{
  "num_hidden_layers": 17,
  "hidden_size": 128,
  "n_experts": 16,
  "experts_per_token": 2,
  "d_expert": 64,
  "d_shared_expert": 128,
  "hidden_act": "squared_relu",
  "moe_layers": [1, 2, 3, 4, 5, 6, 7, 8, 9, 10, 11, 12, 13, 14, 15, 16],
  "n_empty_slots": 2,
  "router_score": "softmax",
  "normalize_top_k": true,
  "routed_scale": 1.0,
  "balance_loss": 0.00208,
  "balance_bias": false,
  "init_std_router": 0.00727,
  "lr_router": 0.00204,
  "vocab_size": 6619,
  "norm": "layernorm",
  "norm_eps": 1e-06,
  "tie_word_embeddings": true,
  "optimizer": "muon_variant",
  "learning_rate": 0.0104,
  "max_grad_norm": 2.0,
  "batch_tokens": 65536,
  "max_seq_len": 1024,
  "train_tokens": 498800000,
  "max_steps": 7612,
  "dataset": "wikipedia_en"
}
Below are experts of layer 3 (counted from 0) of a mixture-of-experts language model. Rows are named router (the router's row for the expert), up (a neuron's input weights, with its number) and show model dimensions 0-127. Each number is 500 + 25 x the weight over its row's rms, rounded and kept within 0 to 999. Numbers have three digits each.
Before each expert's rows: "comes after" lists some tokens at least twice as common just before its tokens as in all text. This comes from a sample of Wikipedia text that the model never trained on. Tokens count by the router's weight.

# expert 6
comes after: ", ", " ", " (", "| ", " | ", " in "
router:487461509510528510544518478534473519496472494545513477531478528465506494535509507476566491497498483487516508486482477483458511508553544455518476488526503506475516527500467504519512520490495482501520473508468501486512514521470551519558493460460515498515516502515517511473538523501524494500518463483492503508539486477482459471501483487421485474501437483489514534493516500471532476521512
up0:505467470515553468534513520508483536483479495518508486477507516504478469532482520458525545485485532526482535502473462493511527518487500509534471516534484510478511522546522494487527485490443496509480485553458519480506529526498478544515550459468498503493508481508491465474566521529481522482500486460447475488521474497508521496486519477474503521508475518484531486480513501456514466526480
up1:502490564475520461458499496525500502500469525512512474466506460517462479503469532510527498493513511490484505489517481524499491511559523474515430474490472520519532463533555479457511473497538491481500475530496516491516465543487508504486518478514525459479502465509517543490500484504509502483514480488519521506450493520511479473483560501501467486535531499510527514530472465515515482521549
up2:539487511454490475488471507512491543518476484485432505522483501494518521526496520443512556471536512507537501532507507482493477512473521535457487476487458537516518517467555478499521460496504508526534524510504473481538508509482534506542512512479514491519489524502501477490549498455506520494508469508469496513518454529513494502468491539468506441479487482509525514520515459514529504521523
up3:483560511517488506525518457550473517528480534505541474506495536493503468511514500511466483509514526501494488490463550482485499493507540489473472498519491477526534480507524504486500494515527539511499521503517489479500444507518492515492517435483468470476513457518474507477514474501470501534474522495494468495496475538431479518460536486491491505507473505539468518468493569496530512457505
up4:517513509519512491500482501508489519542544523479472500504508531474473495487498538514520483559528500487486504492488498514458572470528494527504513470504471500517523478497546472491488524487469517490521526472490462553463506513509533494516535451458468472469481488509512501481515441547485499493537496493473502523509528464525534467485485484482464478484523462490514478550466506482513507544488
up5:515494533503509541517484508512465475520544535486525443531485493472493496503515528542528568500517488525497481452510487497509461491486546485496503539503458498517466514492497490479452513505502502496473449526502498436460494480470521506490533500492476476489495513506533499541523472473505506500537456541533494516512527514479524457517488465487476506457486483499510502513514489452537478486530
up6:516522477481457504528487513454530510483505482527485530512485536495471462504496499489512522422524514537509532534478472492480556525465526474502491485476473489518514516498518535514490497513503476532492487529493438499505469550493493492518513490521530496528486527527459498509464543501463516476485505504473528489509466495440529511562457528486512492481483502511468519504515528512513475465508
up7:484509525568531513501541480525487563498491490516514502530488506518509469508514530501536524504511498492495538521500487493480535526494484500494533501463503456499512470544499503502477481502501463474430476537485518474523561534454476518482496468484527505513501496481493558517471506483461496476482456506488511496513461502485491519444485494518470488501495492496484520476519479478499471432527
up8:476502535518494513538535484465529519503511464494499508485522487512499495476543545503493529553548486499456514487449476475524469470477545478520477494504495465500491505502557520492505461484508495520530490504500456495509487534446510485516500521495515504518491468473495456488475457479525515485497492437499471489470491483475488484555483511542512496479514519510538540516526468523539495509536
up9:538521458493502519506497492503527486506491515501520474532501480492506527549496532482503518480533512513485479505425501488476505543520522509527491488516502478545524558515525459506512524489497498509502465529535475470522527503465477525465477487517516523470463504481478526499533473478502542472553484485426467515475525493525495483500480503477519477492459484472497538470518532519539467524514
up10:507487464509526491493555467503520505523503527508477493531524515499489472500492519490550480532500481493478496471469511454496476525484482512493477527481545464528519422523475474491511480522517519491509487559470488507469506445498505469545528494511483503501490521533496552522549496541489467483476538512500491507484545530489465503485493507439499509484496519490502462540491467514490460495497
up11:536422495501485492534484507536505497522508503531546523504502539473515512486537536497538526492530508521501488479497539460519532481531493453515517530486514513494493511515461481513492492465521524474520480500540502448501524514466477477491502468463477510526505475529521495503499506499468484445525516483521523508491530505526531476520511450496512456504470470544499481518488524465479435490482
up12:479492459518477534485506504502482534555528544529503523497501497481495523488518516467519516450475511497497483486513496473488520464505504474493554499529521458477546529549487456498531521524538538512501486533452501504461443492496481524454514516476493502520488503478514503518506507514503522495516479492475457548486538492479517497501476517468501534509488478459506510471480507548444461510520
up13:474533505525507487512529533455516521515520478536508508561478507522473516488482536477511524471474556487501496497470470448465466545516492487551492517489576477481509501525478460493503484505505491516518460508464476542514510504461485512546504470478524531496474502476476496498521499485531480448489469544466502477540500490477498482532505508515466497508489463486502517476496494475511504489530
up14:482489477498485483528514474503535513505499529500482466498534520488507484523530562494420502494488470515466458504493493518498479532486458434520539477499523498449537476485506463481521508514492543480502504498492488497495472514514501494518506477487498505532502534494496522530513538436460529494512495508509504456561535524513492447541477501517522489481501509520506462542511519526495480487496
up15:476539454516475477529478495538498492503517506524490497471529469460530509495526526485472523468456495485501537524473540502453484467483434462506519471471507473481520506509488474510548463495508541529481492529544493479500524516490513470481510499541540490499512496502523499525460484526546494462523502532524491514460477514470475485513532475481506501523492526492493517539492466537537525523485
up16:545484532513504451524523479519507498492543501493450487536467520486474514504521535523544526483489514527478500474503483487482502532525488482491500585479476502520540494504505490512460495490501513499481498520493432478491536495494486528538488502491496520490481509473511534464517579484530502503480469518484490515513528492464523450523541510487455496489454525506481482524483483523490464489499
up17:516506445533508469483510455528503494560498504499493505489534487504505525507530509453516490498496532470478514542452458501516451486517507487553510464493465488528544521498483497491496494515487508493485521556462467471510521502502515506515449505536519464458542483531509487520528492524509521493490451503486530517523508553459454514481525486483475490497493521447495503500508495471530493511516
up18:535507471508519483494493530505474511492495507479494500504499516503488546524525481496498518467536490476512488501494493474502489544563474533523483529557470500553524499519509494510469498450502513522498521532495493465496489552509509542533494462521566506525478497493530510492494479454452511478465487478507531502519478526519473480481465455488477486551454483504519470464532495476474465483500
up19:509532490505520501502513507488480516500477464514529519519505506496491508487506518530499559512502465497499514552474486465466542474486530490540429513500477472547486512487502492494503501479519524526528489517491502489479481483489525507577478467518473484472494436489521476550474522509495492494437507488546473488493477492476467487528486505491462500506473519546546496487540499519514450497514
up20:468532502539497495498477472503493508503497462491471454490453480522526460485532497526530523534522496507477529531524515459492530475496504518492542496486537473498482523461484515527488528466508500455486468492496500491456536464487528537480470519483525487510483543492511481520523513535504495480486517484556499467541471516496486514477506493475530477469467513521520510468551479505472503491576
up21:514491467522442502539474477486492470523450491517494487500540517554517529498487521487506524512444498498532527516455477510474540485541525493531453506486520476511504475523472518484489483504502534470456514506518467466480503534491509514556469475501506455509543524495502484447537516517497491475503529474490534458504482481531506503498509504519470468477500503533487495490502481482515462550513
up22:538506430512542500531505489517523502534490491529527530525526486480526504550508514474505493444478512539489471510526450481490471516472498525518505469532517477507492535493470523465509478503496524539516470493496441511494508489487520532539490477474458482522478446515471500486489459518537497516514524525525527509507499467510469541512485517497496518487481518431478523486488503536475497509507
up23:470502464514495480439448532474508489477512506501502467522508487455493486524527550449511479503504503536535479522538495541443462491498512507498498503522528461501531546500541486452479459484514501496536496568479499541495513467491508532490501489510499501519505479503473497501545511509504513484461467506484500502537510498495497498471496517506527486443498493515517531503465449501514517527540
up24:510458456508532542493512471497493515513468561486510474498515499454517490495512573483521514484510508439538479512505494501517506518520500471497519489528487472495521475453511531525510503546476503478491492509504470460498495445472456491492520522496491464472515463520535507506521509530530547488512507493533500502498511487490512484544508534482499453501455483505492516498434522520515494505449
up25:518502526533507516503540456493508521477441515531493486480504461523489427476515496482519474495487500518482525519527456497455478503530515482561493532558473485536494490480496489524516541464523496471501495551470508523504529491505529479504485508490499509493505502503532481531477463524491533436489447494516491498447480477510493496499510515469481497474527495541509516499477520507510493483548
up26:539476437497529573507469455480523485494501509500486462528481505486528524531506551462523482472504494485519502513481504475449485498523447451480492502482501511490499501491520530508472465546465511479472521526494533493501490527539512480491494487525476501503503476514468529556504536534507490503508503487519482495474495463522519535522516530512474479498535491461479519468525456497496482510547
up27:506488540537450523522458483507505481536483482499488556521476516489528473509497505490504543484485492511485511487509474521477502484552503477492442488524540444549481509501475510523449542492490493500508480507462511545515513491489516497456495515506462514497478520488493496493512530560480496488547540528506532473493524462517471492513481502505492467501494484519524538461507514476465524445492
up28:520511488495491531505518481502453476472526514497528469530497511548526462449475485513485532504476465482499515512457500519519508490478479468516523474549506502500511470522495515563511520506451516506497530502522497451500520537506543509501530494541498499550445486465484525494520464492457492496493468527520519508517503519474467487522490527493544533457494531487496519474450498514496466541505
up29:529542480512501498471498470515487524531488517491501546552487494512486485501504530450491525463532484491537496484511535490508508531488555455489504487488535474502501480455508531507530513517506488503481489555479496484466528520515489484525472438503496493438510523492536528461473496480504544540522438510472500537513503456505494498509472520486468514474491492449510527486516479512514472500487
up30:519515477511506497478513505519471543511520522539534544553501550513515497486502493497531532487470471557494527553495490462514524439549516505460478512478492508484504488495495503480504471501473470502554490526480449497495515511511498497514527442519488548481498486466515463483482486493479489490487509467503532465529508530481531527464507479464440522482499461503512479512502516483507477491502
up31:506463528502501533500490500465504507529493511511500503495486487510506518530508527519489522456502498523496509520499456494497548500468514490523494476485487452532511472519546509507508492471477550526504498482501475443527467511515563551515463488469532449535472511502542532490481512508494531522497516479469481482505499535458539472480439491456496483514474503513543455473505525500521474479478
up32:508524499526494522496473494546524483506489503478481511513557495527463485481527489513503532533483498514463527468548523486506539439501500500471543511489522537471511522517472508493486526495502545489514446493504513421482506493508492525497477492521512511472465510497451464503481470526508477482548459525539544468504480483509486494479529506473482461476497475495522523513535532468525494499517
up33:489509495520484462506456526526490532576542465531521498482477519493538529563483484504500507496544494522480519509510484440449501500523517507514531501544463511519561554529504470494479515499475529495514524501501475525446500502494513516456499483494496486464512481456489476479536538505493479475478491516487508499499501495492517501494506454468520456506488496482461496493518517527502517498532

# expert 12
comes after: " | ", "2", "1", "–", " ", "."
router:536486535473485562535516478464463444498551504506489502491480478508491492453513484492531501426502453499483547505467515527502482479495529464462519459524528527534489507540541532492476505492491493504513532496462478506528475499511485508500508494505552526507525477484510512514478492505495510506491509527515475526503532470489477539464528454468509525492488498497540498495525467477506518468527
up0:503522512529452529488500544482484522485502497465489486490459529504490486511528514494491504507502519487534495521469503534489480472466510510526496468521499480500469501520472509521499482500525467497493454515481436521514527504510496490546500535526530527492490495479535442510475504500464471489491504499515464495501537521481494530494532425536551532482573483431465490509493509526481511498516
up1:491526441512518561508489456455476467521502523494559516503460531491512496475478524521501461472521509536482550517498500494478565502496521463528493528497471515485483489499512515529518470475506503506461495484489522532466459509486476515524488545470483491485508514493540523547468515544502523484496503504485479439470485519514496511495514492519501476542498465511535484482468494489460520513511
up2:512522488504520497526533529493486456485492497525506491458506542568502511498480520476538488499464496503496538502452539464500473506519437526514481543520514509514475527474492496544488480516503471452528487486480501514458521527526516497449503501486488477506459484479456513445503506513476514464460457531523519530495470473537528502492516529484500509531495504464492537511487512500542497519485
up3:512488534523515554482483491514482448481526529509445484513492479532522465558517506529540509480481476499525528483519492541498536485486500493502495486518496503510491504511517493482487502445519461492523441482497474517484487527503472505504496483513456536503512478459500514554475521526499547483512536499547438478516521506475500505461525507466495496469539521484507497513493524477484504464445
up4:509502515499508510471553478509478473455517485473436512502490488511514474483514505518481485500523472501516529503480499515504500451523488488474511474496491480508482508538514542552493488469534544523530507496508451539462539496532473471475505495486467487507457520483490517502514503486512512525548469534511463492517549513493493496511545444524540506494565489443506466497492486486495512540484
up5:490488498483482484488511544534509507498513543494515502513512512451504497518508538523506507511519532490497550456514498498504484492505498473459514440488523517488481524480495493519517536450478493463504511485516512431549476515498501476502539526509475474492536516469510518474519477508523471513528489489514422445487464514507501472522504484504481516497459489455491518562476455493522467516519
up6:496536490490484519503492487486532481511569498503460463539481528534454480546518501502495464497511492530473525515466481556474519496503504492520510488492497538457483484510483513504468532446509532486501519507500509541486507496519497501547489494523462525503498509531515539498430472481473495516516449501489445463527522491508518491487507482501547441497508475489527481482496493449520511503492
up7:496537486489513584522499444430461492504535493504497512521459517525524489534487552478545521485492511473501494517517529488503522481518480504516511487519482505508486487513488512470560466546519468501488494498486498489482508506481468539473461493499466494483485494477496509524493461533529464526472490506527516507523539499477524501483464540500474479485479444518506507484530543509477535495495
up8:517507496497539484511483495478481473476477501515509481543525440551487489477501450473506468484474526525505559478519519488516504505524498506486477486471520507503476455464486518500538502458487526512459528490485493495526453487551525535484518531477517516527480455471501546477491502515449505492512506539497526493492471494505512466508520516470517511537466459529519548484474553493494478503503
up9:513466521488487468487478481545497479521519565501481499461454490498480494519507490485540515501495511498484533523454474511512521490471494480500525538486518514554464496495457471502529517471531504434464530471511462486472497473486510539509475511467489493488505510509486500532529451473505503517527506480517528528485497481446488531560523535518516489514482496489493496466518544470482529528526
up10:502567491523509466495499512474472548501498494534489497476514491572469481517521494516494525455479484551477488500516462490472513524497506476507520506493498501453495472557483462510482451471474517492533502483518540509483550523463500474473497486524536534497500514485517524495497535483481485519499499491495461468510485522506520500474552535530537525461478493494519470489485459535485481526485
up11:523537528485499483530475484511550499534538442443488473509473498519509488507480508520525475482484481518524494490497538471498504485447506493492537517508474508514475531458486484481499502465531497476533481483507490455477524443523472514529453495526479503447492520480529512481517498468477467539499526537510492467488477504475496482532504473525543494485557537513489476512510523547507499510516
up12:509505473515454522519495503489504473511533504467515505522444476517523466470508470523500482467532494503495520540500466473504492527486497456542479497526505531492511460511455533542445515468449509522511481522484511507526483537551553501499486524478509502483476481488514541472466457532477490507465429566496522498475502492492507485489497488493528514495522498495498502468490509510511508536523
up13:452499510518461510511546487530489555508519548504525492467461512497523535504522500498534494511574500507491535517488549521499486520485524486500510505464463455486484516461479547477536525508503486468500481528500449473516489502469527529502485458471528472536468485495479486470477482452482510481486476491526452517506484499463487480494501511506487514507480506515532518485506505471510506464554
up14:539493488506482556539514550534497529537541476526486439491487518547491504475504517494523498508524483457457494450474492523530506523513477509523505483529503528496490486549529485525488494466483523489531461472514505476485545524508478526464516527531471492494487455461475466496437497508493501456538495508503476515509524521485486524488493475499520512511472491490482525481470498492487509482446
up15:551473514546535497467518481526502561440477503500526530505546551514492469518477463479485478473453481467487477513495462506538526494501490529484508533482499494512495483497487520508529523472517460516512513532495475548533562506496482496507494467492463504508495477478453500526480507516524500490472463527466498526509539511475481507517478527515469493502544532485493493472479480528486504467516
up16:488511487523536490471493526524444509553536495472508535490484495494464453506461530485527489528537500506520484498490553495484480486447526477514517488512472509490477477538534478494503499501478533476527540484509496522451527499487531508472501473532515491519493489451492514492482496483469520527516464483555479534490479518491477453478494519491444523483505540482483499486522557519485539506476
up17:463486496505531555535530472499509497495529474495506494512470509492499525467481525482563528498474496512484493506525499520503534480587509491486471481497495449480482504436537444535481474492439505514497544520469461500496485499558486520500503508520523513490495489481523505504490458487494529486518503554488535516505545504473508482496530503513520504471519473475480494488508479512475467492504
up18:516488493494484485515527482507483489479519484467515515497501491510518452492521536500478503517499487500496483514477530484512495551482486520525530493511560532492503495474460534530478501480507486527575519524529479491510532523479491506497496476508525540508446495530517490499531525475493500496448465430476523455460489473511534537528515511496530531467474497500526484494501512463430494507540
up19:530524512503486518503491522479460526451518499496506475477511544539504484489468517494508515459470480505504517521502486490502544516493538514514543502500502548456531468494487501561479499507483490497484551483460510466545511501525485506509478491504532485504446509476480541566470465538440463493470490487519481537525522498494505497485518508484495540500521487465490517503507512497469459542475
up20:501508525518471528505528527511514484506568512480510529503463528506462485504480487500511474510483490526456559460496514502496487534520491468519496500472489467517491506524540499545480500490506498482541548464501474456513530503513496491528503506521540492522477476470481489507492479494517508497465477486525519533511503513499493522478481468425543506442502470500499489426503539460501510480531
up21:523518483449510539472496493491542524547465526528555477480468510485472524517481488533475477493517438483512443529530483509538507501495492498499520462456474478516511463456504508524511498457478522541465451497515491497508515522504492496460506484493510508478491469518488516476543474470487521522508497517476547520500491496494502522503511521489537516487497467557552499495524520471536480500496
up22:504575465486474483504428527516535484479498552486512497494506511499455524503503536480482483507511475530519507505471478463507525502511510501499488524475508447508484523536510499510472505471461481500480548499474517491515479518518484507559532503478497530478526508542499527474489541481513532508451525455502449494535450480498485530478508526484517507535491510506487469492484476508508471471527
up23:535526520469475520499519500504522472540493498490530488497491470475467514498495537463549519536546486500484507502507485522536497494478519494524514548489486474507518495486482507512467503518488533492502486493542524493511509469510558491488507525494486503456495555507520520525499431547499471446467524513486456457507471481511521455484530478480531506493453485504491454463510494521546527494492
up24:550477506491504529501524536502533507530527473492512536542488516474463475482533477536479500507455469523494497512453481486472471482477544501541487526481528481469489494538491508473519480476498480539525483480511499506460490476464488536473522516476496436486506503466469516515540471508504503514513507518500506538477524486490510516474493493517470567478520506494507497492454500512502457514571
up25:483518533539516484431486457470501521481528455519505488517487488496460474505495510518517526506515500461523475526518501507509558534508507523492471555521540516457499484484481474524444506467487483487452518500468485493498509560532492490482499509518531493493499482473500506526515495492490514543479518510500507503477498494482460522530527552480501522498507469494452500501510489544535437531511
up26:486465506492506482507542430526501480483485492515539496525494455488489467529503524530532554514508520520496521500542466493476496467515550492480456501554494475496508487462471507545508471490520519464457482475475465501516477438506470519464485501486474519513495481465509513496498526562506517518521507501501491468494484518498485496528501481519504501535512460512470509526502448536505530482522
up27:474519491505524507456547449563520495552466503535466475444517459555487527504494512494531490497484513489499534501476491510475479504509485508510502479521510464482521480476516491518495523485469480494479499505475510501475501479520506462511521518517515546521525455519539519491536468492478531534486513503491467481492479476534480491500489493510507456526508457530522439460544486502528519510539
up28:494478506577490460490500496515521508500510543453532533455510490496506470501466518515477558502478490480504472499493502489531491525462505499446516495467511496495472520529523512473501484493544527501474520492479466538473497505512461477494478498504548461548506492510490497472467529506532441464545448551499474508498495505488479509507538499500523500511482484523479463513500532518508500525537
up29:510512499501544492504484499484493510480496501498495569482480505513525509449497535475506451458519504519529558502509508531481487473441487484482490501518521453519496484506486537512489515484465500505512492477471494539562487498481538512514534465471520474468495483461533512513440497517489478498510489478486490470475481533541531545536522498552500474492505491539481517524477469520468501516522
up30:473489482544522511496513491504500507499496546489467467535448519543500484457536493479531515483526516475466524489511495506546555480493532452506504510498517478505481536499515513494509482488505525487528504440491500524489484482465515537484494455520530494498447499489477492525470465508486512503528463483492497478517499461504491489484527502515517488462503529539498511532528451516562526468557
up31:508497497505475509531546486501485526504531529561498502534521519502467543483489535479495487495492464485485490478525466502514508523551479487489459531475499535524475466525495471473504551491472536553483512447505481544481491488468438490507505532505497518462471483488478509515509534472466525475494498531560534471490464496491471512489511480474545498498526493523538484516489507484490483507476
up32:509544532512510464486457529501514537536529463466467499461496522484501514540470498517520509501496521487510543535486490500476477506489507496527504500466504532514484467548495525461519494509489478494460526501478456522492492503488493514496536490508528488482480509527448506497457502491452486515539540538518472457524494507467483459491447486519527537523542530472489532517469489527529463478513
up33:496453495500538490525494506452477507535463452483472515524517520439531489501500465540511550515459498534481529485534513523466481509481486511467518539548489480522469476479508495508504497499462486480475523502484503515521530502462520515448530521505532481516477512497490512529526455518502485527484509494504479472498511510541439522500475494564510513499476518504452490482497530527498479532513

# expert 7
comes after: ".", "\n\n", ")", "==", " =", " =="
router:483486513479457483525503501502521502488494547492504498490500493500526529476483521538506500486463464530483506451518501478571493509543485513471505530505522525525492523480539492552549522515548529463468514494500506499475510492474442487483462515510461508491529507471497508528520513549469508482502430494474482513534491501477492472526468445473465523502536503492521499506487503476523515518474
up0:501483525499513502487510522518531497487502525468503540514548465549497487519497538433511506529480497469475507534542480545493471540522471526491499487501534495451461511497512478509535519495510518505515500500502454497502478482544504510463459517503469510500483451478543474466495488481456513487510529518499547520560524508518475467509465475512466456502491501491501481490477512509498495441478
up1:500513527519467565524506516485542525462488530477514461510466463504531440485502537502534508489507531486525501443475501495480490497519527474544504532518508481497520488453506427508475498493516505504527493519449469489516523513529489506480483493501486515506536511511476454526517475536481530472517452466543504499506540498476478527488508458487494528497491487468493510512467483491495541501480
up2:514477547523491475510492484461513508537525509503465506521482504514504516432519525486504550512471480514526486481495481474496463500497498513509470491508543561504528526492500496515567498477494486469497534512469481521528487510496530507511503491486461488496497460517523536519439493518457483488453544489496490492553429517482514515500521517491474516531525514469475485543510512467481515481519
up3:558480552486516502543527503473506523541512520489491495485477487547471507488502462526507490530450534504486502509500477487500515514549536521507477487531483489482483505466498504497507500484477507474456520517483472497480520504491540536493518442466486460448507495505527492541495544497487527448539482488479514529509490489479486514539522463448483452483504512512494480525470521468510520541498
up4:527484498485503498511486481563478518519530453505501519501481504481500502513476517494491547522540494518477513489503505500476516465531518491490521516487499483511541536528488476474495536444485480465481501474482470510510493455543488506501481517543480480518526486474540487495475487514480536470490515535497451489451467516495527506445509485537523504535523492489540511502454494540563469449496
up5:490509517527486511519529480487498504512534533507548514488488499459531510453498509487513478548487516501482449487524506504506493494532447449504483470536528512487471475471542488478495511524483544468507532517562471476514503472484445507451501516488523536488476492509508486518489502516461554515510516477505530485516515522500500484531505490514492462456501513471514543483470474508518476459552
up6:486490503496466501475481501460527500438504485489481493484461501533502490472491501507499549469469494483500530464483500510493490471522510499542515510517566501508498445525462480560503509526579542515499497508487506491545490509502488510533479495519518504476474455477483514506519484498465476485460481498470491492500503503504469563543512437519504511535529499510493528526500503542500470508500
up7:474539524528508494469491498544479511515478540485508502486490475491455482528448535506525470493488479514507472484521509467498515471535496508497504502495485509545525512561545492512550502416495547475470506489526492498464529531530447535519509543480474497503464505463484507537506510475497479483498458480514470481484484505531519466523496536475486487504528492506501481478510501497484473456502
up8:486484514545503521513478542522478523514555481548488460478508531468510527507476490537528534492483534484521508486488474516494503516484490486458494519515481516458512532490479481543552532477529486462486540508484533480484504463487484523488471478516528494515482523502544533504514504500518503490488498482494467509458497504488519534499451489500482500524460496537491469526503503492471485410547
up9:467556512541526507497484464542481546492535482475495478468518492512512533483490502513519494501439497503492504453499525478518471511520520481553468481471516515489442497522492471479520501498497452528457463541513475463529492506506469483524515486480497527503488527472498481494484527522518483530545522500518456493527468522492496537496442546523491515498485518524534507528514502522462484487512
up10:542475467516463535501490481519495530486506467497460513518494462496500467489475483513516540500484480488499536493509544520472504520503513481494532493498535531457475495508520492517554498476514492548456494518458506478485493504442486466461514506450506544508478493465485491505512500493485468481479519518526471512493506471453511514477521496490507545456514524554521479503533524487544556460507
up11:507512552528479489506480494500499489482478512500455520542440435514557496512472544469534508503523508513498515538499509492461470536509525540495523507484500532518452551506540492465499490449501539505484509493499479490496498503511499531482520486512524477479510530495446499447507521482500511465503447475479497496493502514552496479507521442499489508502508508497499513549481479489541487482485
up12:481472506509465475548515470484523523522557519499510526488528538522454512475484526520462509514545501495470477529515490495503511520469520464502487516463555510461493525504496517499476477439473524525473454442512502498496527509498478505504481505514508472483515476538489520478518484515478493531525484492483509474555533512480489483531503483536531523520560470514497533475478480501498449497514
up13:466526496503484451558513474492513475480508438536493499508491487460479531512452463520473532566489492517508520528481494545478527472468502474519532496530505471485508485492491493495512483500502537510472459507488488515511509486551532499472517450514483497534504460518509504507507502498522467502551472526466494471509523514514489543518509508538515467530500495511536469516526434486515503510498
up14:545475467523521574514508462495485508487518510538512526508505519520538500541488520474507504474515488530525529437494523492482512526502477494487504517499460491518521512469487461525508503513456495504523518483501544476500484540454524506511474474478515501515525467500466523499481508505533527543477470443492503504527490453503498485491509448517477466542444479481527486506496530479520484525472
up15:475477509513496512511499502483433488508497523549483538495474536557499557464502473516466518510543521583456528511506508486510490555527523486475448486539490493488521515509489475515470538455487496495489517450506506487484485505491533543519518508481470506494520510472509501521462525518456525504517514488517459491494493491475468508518514488495533493522504489508473508509476498487518461467477
up16:500539480492489513556535519506526477545502530500457543470496499497532501510506487522510529485473492521501504491524479461518490548487465464520503458503539506486493508557525467513495483503484513481499518503531506537527515480462481502483474473488510474480476513496488520487522527504436532477508468476420518499556497550476513503517476450510494481508484505498556483480475490520500494507474
up17:487496445517505509526435456520528527482509489510481495495496460480503497529547549504526499510517491480500475463507510489503489470485477514473528524461503471530483497482474453489518503485494532498497503523460466502489530492520495488553474478560507531497488528521508490537483557464491451478491512467510532496511505467559506490480515478509506510514549489520479550493449523492508511511487
up18:529429504473465504511548541482517521494482507482514515505532478513512470513524527492482520523432497510492523514501492476500452516491476509485502558485536474544505459525537503536495534491461565505541493529484495518488511534505488499471512485517489493484563471512535491516458494483494475493488491503510505496507464503523503482461482501543457507484477474513515475487520463467506466510517
up19:507462502509458501526506481549510504530498516488491501502487498507520528495555600471523515479512468511477489462533457503495477498481503463492498516495512527505478446519470488496506483464486537506493483506460500506485512462484473490506499479488452530543528472525532494517535537489497481520555482514534514515504495546482502501470484493462516496495507559492517476502486542497474489539487
up20:499486448496486471484531497531518450483588490519505494483451491513454463532495444485488543492498498497522524514506488468491487500489465499497528515499479497498492467478525456533488484494536481519489491511480500468543494507524531508494491507512506493520494543474491431508508501493532540516521468508553527507454545521517485522506513530483505528490512466509470539468522514508490488466492
up21:496473509556495504484505504480508513511447539517473531479478470503484488523509520527525535507507477537538511481454454474518508457490501464528477495529506530453528462487549464454538490527508501484481493503495533500540496482500517464478494487549484492479445510512485486521482497495474500517445497509498546513502536477485477559523498521490534509481526496478475505489500527507541520532493
up22:528479459463482496491535504473491513465552505534483574516508538483479474477455529486531520536498517520497467492500522518470506507521455511523491481519481522517489514486454542465521453484510529492507522512471493480481492513503456506503474495525548515476504480489428510471528528506529477489507465468505466508493533528484477530516492459501513442530510523507505486492506508519519502525494
up23:488526515504498485487501499473502537512470495500465481481482489487537479519540496543527501520488490449524498457486462494479474514463510488478504480506503510470432517501470498504578505511561504546511520518482523489522483512473535513517539502506458499478510478496481515562507488547461508492455466463532521515536492473516492542504498519457483493524532506494522481516504502504490537510473
up24:461538439477491513560511487496518528461535502525491499477470512503544510512523525487462505494473520496441510469489516491530490453521545514506495514481497525523487561495505505523537478481490456497540517501489516546442536484479440531499499481464501475482475494506522519478467515489491533524516538480526503488512495485505499487513516501515506491489478514495502515531437509483514470482519
up25:500538478516423494486525446491520498523557461515494522510515486504508467495498537492506463489450539516480477541470510511535511486510502459531456494505472539508486479449501536527534527539475487497506507539522499511505488514461469520503515515494475538468492518532523488488472512501465503466465492513486532534515487473493519509473483496509479489461479479474489475524520469469522523503537
up26:458508515482481527518492517457477470511497512485484522448449436534547524480467522527487502493534516544495489480514513477553506524504456493511508492503510507467496508469533478544490539529527528504489499520507498524491490509474455499514502474513532502563484513494472493498476499543490506496487477506510509484521505547516497465532539486478504500464454496539536470535498536459494491519475
up27:488506492531495513546464520492513480534515564507447468507505513484505501536503492541480551493524472496541525470468510527496512482538493516483488491523498514511496537507505472453501534527512461475467510484537481502484508486456491551524496450465503527445532481508477489521496488476479531480500437485475525491498479528500483465524504545477484499485497535512516492512456503533501474503476
up28:527487451459494508483515463498506513570429520479490518492518479500527503495499520519536481493478521522549482480466486490504506508493502494475479494502523472500497482545495533534529482458535478548496491496555465494450510483497489464458503528506485485479510498528526538508524476508494465464532545495509535470479504479482494500510542508471485488487548510519464481508504504524525516490551
up29:505476515520505538494534503515520479456514543523550526473475495553498465476497514511522482500459493508534495466553482517501489493480533496495503502502492516509519449483502455502532526478525515483531476493493484499487504508517451506483522449507513479525477506557511506503491484517457489507522485469512490476462488529529537504457509558475565495496481511490506480472453505465467463530498
up30:513482475537475527500504505513525486475534544502552533498557504480519502443477499470515548463493488484487488474495540519524516492555488493531495465502495469495513518475507509476482523503474506487514520520472498442517515493500483494489481537482513525485469495485497495481524494551506506466489477525495476445483549434529528518501491528495491508460461504540544509505489489478524540480481
up31:496500514501513517527514509478523474501507481475506520493458489466509490488479459470502472484511482484489537496500490476542496518505466549519503533523528485500488487458515521525518502434492457502493525537473482457505539501489510489506521504459489497469446529528510459550529494512458496503494511537537486482518532468507545503524541455548501518465541527528524474472485529537516485493482
up32:497521477491533463514500477563511544463514504489470490541492511540512473529478464523499532512512501501469499494521515534534474519461486527466503497471524518519472509479460475486538500479506470502473548530451479494488480494536503492519533438556494453492500484468497466527483500462493471513522500479481484489460485546519521520523488524550541521484511480513519512497477495501514494518512
up33:513513453499476516528500480535503524483503524494515512513518498500515515526501553530517497480510518490500500497524465471483516545487497456493510533486525544469487465472538488557505492526513488456461487531527501523510509478502545522500492515534519488473470437479477510473466487497513544483482477477439480521446486490536497525460488483508511496514508550519530464503460474509528474493471